Weights of a small mixture-of-experts language model, trained from scratch on English Wikipedia.
Size: width 224, vocabulary 16384, 61M parameters.
Experts: 48 SwiGLU neurons an expert, a softmax router.
Training: a variant of Adam for the experts, 482M tokens, 7360 steps.
Below are experts of layer 9 (counted from 0) of a mixture-of-experts language model. Rows are named router (the router's row for the expert) and show model dimensions 0-223. Each number is 128 + 32 x the weight over its row's rms, rounded and kept within 0 to 255. Numbers have three digits each.
Before each expert's rows: "comes after" lists some tokens at least twice as common just before its tokens as in all text. This comes from a sample of Wikipedia text that the model never trained on. Tokens count by the router's weight.

# expert 90
comes after: "200", "201", "199", "\n", "198", "202"
router:147096108166145113105193155070120164163151104101164172099063117097095151175163114141169146104083090146096111111094130164186100100092130116145126119163080170134057154096151072160120167109097164128086086138131147166108090112156155122129053108107121137140129137082085105128118156085135147141132093170159070109128101127151163103165090106178105118084109075105167115161176093165172181122117122133176130191122131124156164108108167144176084143151118167050115075088114084123133129060141138122139202186172133143110126154114106102089191125104110116104122120128140130115148179101141198116156094105111185178130160049074113112088128146174175137128125159153165073137154120126169102138130

# expert 86
comes after: ",", " in", " of", " the", " United", " New"
router:121102183153126119090136098082148150155109064120103117180175117107180113067122173147117113159133170145126183097149138140130140103064101196113166082165159088121120101166113189161096176128078132175133063123106132162115093148125147076119085171139175130188117117168174116167116127170124131124123103131102140120094094096176103155130155121175111159124145150159105167134080127192109141155141127116152097218113151150150127149112123156127161137151152203130181106128122063157084162144104122146100100112087143142083113153121145174153134155180184180152113107172181170098179076166113113134155123118150049151109127154155144148056083157119084118160143176096164163107170140114112091191108

# expert 110
comes after: " |\n", "\n", "-", ")\n", "|", "\n\n"
router:197114136155123123157181083130095140159127119141123141088133168125179089152148078059070160114136098181150098127106091162116126145091128146158157134124044151166124154114183112133131137146066099094095080116101110093142181163166146065097177101113157081123132163146111106137195131112198085171137100094118101135132121186110150077122098153076201150117114130082099153140115187175093142073076149173096139134130183132146121108163108128157171137109164081147071127133112144124112085159128151114098132140118166152081193092117145141132129129163132105152134209145175097161121173118114119145141160130105113071064180094145132092083153089126131082128148165133129114109050073136169144086138

# expert 81
comes after: "200", "201", "199", "198", "197", "202"
router:085113091118139107118089162097137108101106146127136151092135110069011146067096178099146132132139131154181146097133098191179088127124112095137117153174092182157107083102133133131081139151161108116150163099145110128175129145164109097081096211172154130113142144068114097092049195160170158102129136142145127125178129180179113100171123107115116094135137157110183154146154179133094152131147157118107143067101165156099156183132130082127104120139140124160089104084121107064099129094155167192114106118152100123145151117090104111101152177081106208094100175163164104110154140085104120104115103140094185184137111073114127139101124105101192142147082140140165161124178151137094091106146

# expert 123
comes after: "|", " T", " H", "–", " t", "T"
router:197136124134150149102105086079099059165141173096184112111155122164199115168105043197112105146080107108098105154124167140129141107170119113095097071111145092163075177153134100129122130177101176143125130151148166118149211130170142148114065117129120112170100151163131094095161105107107087165137073142110131103077157076160163123099145188155167078084135169094161121141090178163139132143167103109122130123106126128174058147099146130157107125136146081189118151104120104116138080082183099179113114134083123164136160141094100171115178117142182105101117149137149083088156118077081114148156146131150154166152110150112135146143070100117133096131122091086069201123139159170129179117148

# expert 95
comes after: " of", " the", " in", ".", " for", " with"
router:107123097180102119118187147086126106106091122104143135100092148074143075131178074115143096141139107130131157092081119117098101057156150149169097153144094142144147153124132140142064064094126146124153123146093148150143193118110158088117122137118147169090082028075101125119113118164078131079127119100145144133176116130111113141077120166108102131137137095097144141139083134135106091110079150170089109099138115086160062135157120171186124085135151147137075142141066139096170102135086169133190160084097075140152089136103170146119112083089168122168106099134060122162133194106102094149116060133126101072105039146102157148154108138158097100191093149146164074185159154081130102149145

# expert 96
comes after: " |", "0", "–", "1", ")\n", "2"
router:184138073093139192169152135116149168126121094185124205157121153131105175128109079097074143155082145135165140138199092151133123060079112142133145129056140165114087120146126173096150139212127135170066161144184140089146094167131112139158116130153099147068150198094109135099085185118116125066107154179140124133121140126098156141095122153155154156138131097109146148117090093071127155095126106089123155108054105119123057154128155112149091170158112067152098144156106146082126110112175077136148113094145152110132175131088108126086184131147142132181141140102178110150025133091111117124135143118152099141061105088111097101121180109147167165134149124101070162151115119098152121151107

# expert 77
comes after: ".", ",", " that", ".\n\n", " The", " where"
router:101173134161077102175106099116169158030138193116156164131201129092146135104114175203167095082142084151079113156149126130140163170069134141134133118139094044150152137139115135129170176149128125116167112100115089090171131147128140143109173122078165179136079175119157151167153111115099181114136115156144096153135174108116165130086074079145117128149121178080095123144186177159066135153118118130075137131091106146088151114102119140135147086128167136102113107144121171146135180139096137105130082216108130127133191121096120108126064125116169113145113072152120123166098065136093090136151130091096072073104132126176106188133181147135171148152177127153126072143120066127130104138118

# expert 107
comes after: " |\n", "\n", ")\n", "\"", ")", ".\n"
router:185071085174158120103144155153118183171146100130173166159164173189132099137092094114088153130123131196135118144120118153159154088124114098170065084097070117132142194098084138098179133187188110125058143113103077121136097173186133141115150107109124107145080175122121134113156116111133102192151094155157121148181145151134142140112127113116134183123100113073101119100132170133098152082115096157113165154126140109103129144189135156172088206090127099148141123109164147144121111113185179127127120124103166084089200114073127148148148126112128063087126113110150180135108108092158100144103140112129184166105148118136169097160088083179197149105112175114089116179133156059077178126145

# expert 94
comes after: " |", " /", " K", " on", "°N", "z"
router:179136155133054197139159092110166119090071159125119107186105119153119135072173165145089127152190110145181166076097093179134170106166142118098107174109193115106123164171093149130141119063183098105089122169152153105132111182095106145155110087127156061143101129147121136113144059098188090119115145153098157140109104163116174213115147138113098120140137075142137157147147086140120106154135105177128117134149103133130174070148139108081157154168085111208130081132110124090083076109153065067121108173087103124123101176132173153094101093157127129149152106166099060079149110130091108175135138173129083102103134137090135094118120094134105151151139095116109135198152104159148130151101

# expert 89
comes after: " |", "|", " ", ";", " in", " /"
router:175098129157170113129197091073148147158134117102136115163093098133161142078145110175157146159151157064094192152103102124129116082189114108117103153126186150138150131155185075117141072110127112111147191144104176183127154114070087128125120113125151085193124172166144110201177156141175154150168161106161111096082116134166159133140137159146102078127142113177145103095130095080139069137138129121164153099165069113154192175110130097127066122181165120114119116126131149109147162134067097148125112139107113131138139125120165175103118137179152117121197187144107139090171121159150154161077125125148105092117161178146121155167112105088052135071144123086145130119139121201207174098137

# expert 69
comes after: " of", " with", " in", " for", " and", " to"
router:139110086166107101137123152151124152124126178115120173067105152137101096186160099156145152145120094140167137112078109124155149089183162126185093145163103125131124147105142152100062130100157199130128100145139083112115161106131106121199140175134121108062110087125129182064113137197133131121142181084105133118170141128103123110151146128078169110122144086074143149141156173095105133068103120184142068125094090114147121169145084114161134144118181076050139174158086096107132203187103167136163100080089076169117087081139164136134104146094151096105126083138129128107126112078071135158121130142155136082118138130120153109070179101183080126122141118101121096155176119065113071166204

# expert 114
comes after: "\n", "|", "-", " |\n", "==", " Candidate"
router:140142151124169165151092127136104170158136139086130181186114139161127109122062198054092121190110109113122140134103145160123146109169183118159086123121134122147090135141116141141184136113184098087160074156083132150154127106141114100095175063118091117160176151183174145123183070111145150107172137165139124082140079127147117080146121117079125109111152119131162136159185072123099107106166173175095123185074074191099156136144088080109162170123110167138114092138155176161141161112105096165073092167128168160127101084149181108118115095140167099084138158141134156162188163142110156064103165092128106136140150143146158132125173079131147107076105100154145052094145076122105185097105

# expert 124
comes after: " |", ":", "-", ",", ";", " L"
router:191143110080136159099111133127138118119153110137125124199140133127123091116109085160102126151149128096148143116143114103130085177133092167106131065171139099159143126088106146145119135112106116228065120127125084110125136151174099077207113156199181100173192161136094142149169152126178116161109141104123114194075115141118137155084138123136102174138104198123089069172085151101084115114140097118112086116076154115157135107138175141059126155129096069147147201110096074121093172154161147136143182078159149102121074134154123188076142146146104108158104107140168135110133094158138157080154122168089081123094059114117101086131146162098113127102143132108104190156132040135147166136151

# expert 105
comes after: " a", " was", " his", " to", " were", " an"
router:084196123093107169109117068103098161100120120120105125067108081141137154178120134113083131144195162142174116177146162079118135165153068120111126123117155040127158147114125096148065090119097096138088159134091143122109147117169194093135149086131141061148109051105155092122113153131127136160116211108119138163133107083106140106137188118142131112106153117119088172198139136183099078115106116161121110128161103088157052144099091171129118139173151068187114152075153072082144095173139109114121163124144183179174074151107145164159108092176136106091127120108123138083166109136170114143100155178153132140148094103157173133154105122133100072146104126140117143124102195104156141080176

# expert 102
comes after: " (", ".\n\n", ".", " the", " \"", " to"
router:121115188169123189154165060118119185147148180111171134120082176105104129146138145144132161149135071121131197066149113098095182143147096132140134165105153108127192131158149145197091168138128181187141099130119087092086087171160110104169081101122166114131152117159098151121138135151127152160064140117145120154104109143089092101118131111109168152145119145149082114125153150159113144073181062147135059108086140112176103165164119099115150116137162092081128155120102157089062105169193166137147160099073111111086135110125104152094140178128171133112160106154132130158194163175136075125141096142138072098129073189049126115097098148130070131121109154168137172206143118114145106127099

# expert 100
comes after: " ", ",", " G", "3", " July", "2"
router:144144166147148130135101173097157122171084134141066142117112076125094096114176189069142155100169130097088170090100074164154176100126153095135108109155129139119175124174110117096114066174150157103153118198185150180136082077106113136124140131153076157177096168089184169115103132157084130168154104122100071130143123105148166173150092091079101086172135160113139156180088151135122132164098103097104185115124103105159180116146155102150137138139127152154105108159120195130104197171111143123085106074150131095111110126079119114148165127170076184104120180123132140127079183091083076114137107154140077195147158131142166101081113165111146161083156101104157177144146140173137061153119

# expert 78
comes after: " |", "|", ":", ")", " /", ";"
router:152102159183123131156144099085116140125144155173130065202135103152189087131183114147104111067145127162164145166085150097155122116176192126147116069168180169103160147163118086156146087064135106123091079138129102147122192142105080068152130172060194098166123147138107118108120122112134073108143101134114097146174122124165099095168124154104113139131164120164147157129153081164107130091088183107123133124163072173108153036158144159109096149157103101146191107098139175136111114150118146112119109162118138094127188173138142140090139122131194109151131156150119060124154118165085160115096144172098198091166154176137067203109143125165103088114147161126158156169148138142137136136090

# expert 113
comes after: " |", "–", " (", ";", "200", "Not"
router:208133112061126130080139158070069096164124120186142108147144120160065191173131103095117152142150166117149114123147156124168121105066089111085191128158137155156176154075150084068100195141128121125134183092133140120109118138149080113152099152078104104109118161107134036094090116113209170110124151100140120156134102143107153179115101083137112073145144130099079181100154121130143109140111122135147097096180093114077174165135147166122170141172133069132129112122120062089115148145195144158101129143084096141086153168152110136066182171121122111130080106121184121176111128152151164097089143140164152192137124096098082123075091111089137081109105131161173153134132162160126132126128

# expert 98
comes after: " ", "–", "201", " (", "200", "199"
router:187151151158176081146174180133159187145093169090099155079105129080101152114149145085130117161156144110124169116149173175159110089130163090063163156181087152141065129173135076153089097103082181127137118164114106125125122111141143101076085165180111164142103159128117077140115075090207125162139112141145127109111061134145075141172094116161132089054134084114155102158126121127125137195129094097097118191151171129114170075112148083067149146145125143096102086149134133096124213111088189155077107154143143117138132126138050095133151159161163144176141099146132144137128164141105197122118109107114155162160151062123141121089126115120184133132130107123185110136148085178130110111141

# expert 85
comes after: " |", " ", "|", ";", " /", " April"
router:206092104139143140165176123060096134133108155113151080176141103159126094161169145148108153149123176171086101151129151138141145092165150103091129117120181166106142148128162074113174139110116111117104187173108116156099149149110085195084128131080161094171127163182118116077116146130184081171170142159169101174139083110166149098111128145110154096138148110118163158099175122125156060175090127162116129110127089073084117126149154111082121135130107035099057172150145155112115154087133138144132145126211161121140108153072177160136123118143114068099164115143121106127077091092115126156105148178081211106148084154106137115174165155138070147157156118118071144098085150172143177132097

# expert 79
comes after: "-", "2", " •", "″W", ")", "0"
router:189081147183155151112143126197114138108095161139099155092115134108134157115152120111106117108134104141129167094087137124157125178105109134135170104179137131177142179166089099100159138122071104051116126183144097123125152071121133105128137118152174128114160160131106097166136096099165091144123130172122122117133127153133079126171083143111158054138149122145134130089135112157149172123132163141096087119093182130149195092155072095039137100134067118137131128103148174094156106111074108158110113169111099174150157132120059203075197149159143127156135151146163060137075170135124164123071115142117148096109184060137107176088124081111135062122115134170211116124161083176150088089117

# expert 112
comes after: " ", ".", "–", " and", " Sch", " W"
router:171135179133130101134135127108096119111065100104106132085115105127137133105156149134161094122182198120133186093156141101159171129075097168117084176154093161134158132188188103127070116092151083173118126112139139093138122127127129165148195062161115085152142140195110146147120076099158123128091121100158092119181146142131172173152099127144130155162133164144177169115137148117131104143155140186176098141056132140146160183170164130118108171174112152127085117119117156165119184205093156159103088119113112120159087103125166074136202178160164196139163155104110121149138121180077093156114153124182116120116166144167134153087184111122128146028177168090123113141133124132168174108152

# expert 66
comes after: " ", ".", " (", " |\n", " $", " −"
router:146115136161136132108173125122129144070115122155085145102115127136201126080075154155125128108138147138145147184103171145121144115161167094127139080180138116166214086119152153126113065133164151100125147137083142111167135081122125130142111148088166160159147101196100140123097160167132092130151140151068108087153133184097159176088127168144167102105143174151151129114136130139117137154085100138093130181152113082121154072158142147120101068164136191078114122167153182156165146179106158131113123157120100109095166135129189141133054120132135081192182174130067079104060129106124188111099165109130098085187109180170154096168186122110125085098166171106111104125164162152167091098197

# expert 104
comes after: " ", "|", " (", " in", " the", "In"
router:117094084108169135103151132096186172147111083104179083155169107152103141153118128144153116099138203153103139123079152140168163113188121110130099121080175180078134160179109094047139065126181118098168149118140123161171152157156176113083162176192099117169108100165154134128103133165118145158140104151154168148115129118157143083162158067104185101153131091133181158093088126165119116147149138138123128074182085125132149146081170111141093158132111058177129113159099097162138130113184084156167109043116153103078103155153152123145165083151131150121171142089136143114178080061142149117114143207100150127145137126166161148160116141100111147108150152117066171157071168151140137133095

# expert 74
comes after: " |", " ", "–", "0", "6", "′"
router:175158121080153146094155139092125167158084156139126169112117108177114118082156094166068161160133133134086197120198134120117067090097054110086177144133113141107108137084126114147117116110093177154094167114164137113098099144168077158162108157167130117130168131131119182070119124150115115126133182152126161210122132135074127189090097094170130110079154150164131142128125164136169188133120122084097125133076094142133077156148147145121070145175085135085080096180165098116158105117128103126098124121112048133112124130145182094114105149093110116160151143106161105192061128158061133106094171088179095130116143114159145144176160082086112107082152167117100140141064087151156132160191

# expert 119
comes after: " ", "|", " Sh", " K", " Y", " Ch"
router:140176094142136123150105095136146088139091129089097113195176130179120102135118093113071158141162086107115089135065116174165147124160093178093141108147121160105125156125095082168141143147167172186099128115089153105132152173157112136156092102088054109157129158130159107153136118141127067185192050150149126105113127091150149131142174153175120152190089116154171140168132131185170097150179107138154126116115157128122122079100173080135126171189123050175133095120142108111090097151112121143074110147129162099075067137142127144154089139191149135084176145140111171110123150054174113160108101183106115132134103151061084084139102097149114160099116132087139116109112176121165074182079

# expert 73
comes after: " |", " km", " Chevrolet", " Did", " able", "ing"
router:156089048067106173081162140141150049165117160095122102162131070205081127169117130099079143153139127131112146151137124138132127140161107106142086101121133171128123116148177110098114154133062129102065150162080099159139102093050120162174159101085130109157156133084156155107177157115102130182170154121075083141070130074105184083087132160119124103111164081149109125130163135165125109169175095153139145148066108146081176177167147171114151113199121130092169124156198102116107134099135140102096164121182074115145114115095162133164180070102085110154139095132176094180087103134110101097088143128148127171107078113157121131137099129161099115107126095157134145139150102134198147126093

# expert 120
comes after: " S", " J", " F", " B", " the", " A"
router:094122166111099133140103104095118106149115164189166146082116047084076112116087118154117168114189082109126073198155079118143108088114117110125142146154151111162177125145038123149139214180114091170110094113134195103079125105125084115093116193163093146111136184110096062136076094107113146115078124110142184125118126149154136164089110153142150132122178137143166121111084132155108130136100096109112190145099145069121116186065131133158154090130078088179136120125083085142098125142124196148095146071171147103137097123139112108126135123132108177070098084163106133109137160141151115114160153113164166085082135083109151181162145116110129120051115081150106136123143178133140095182107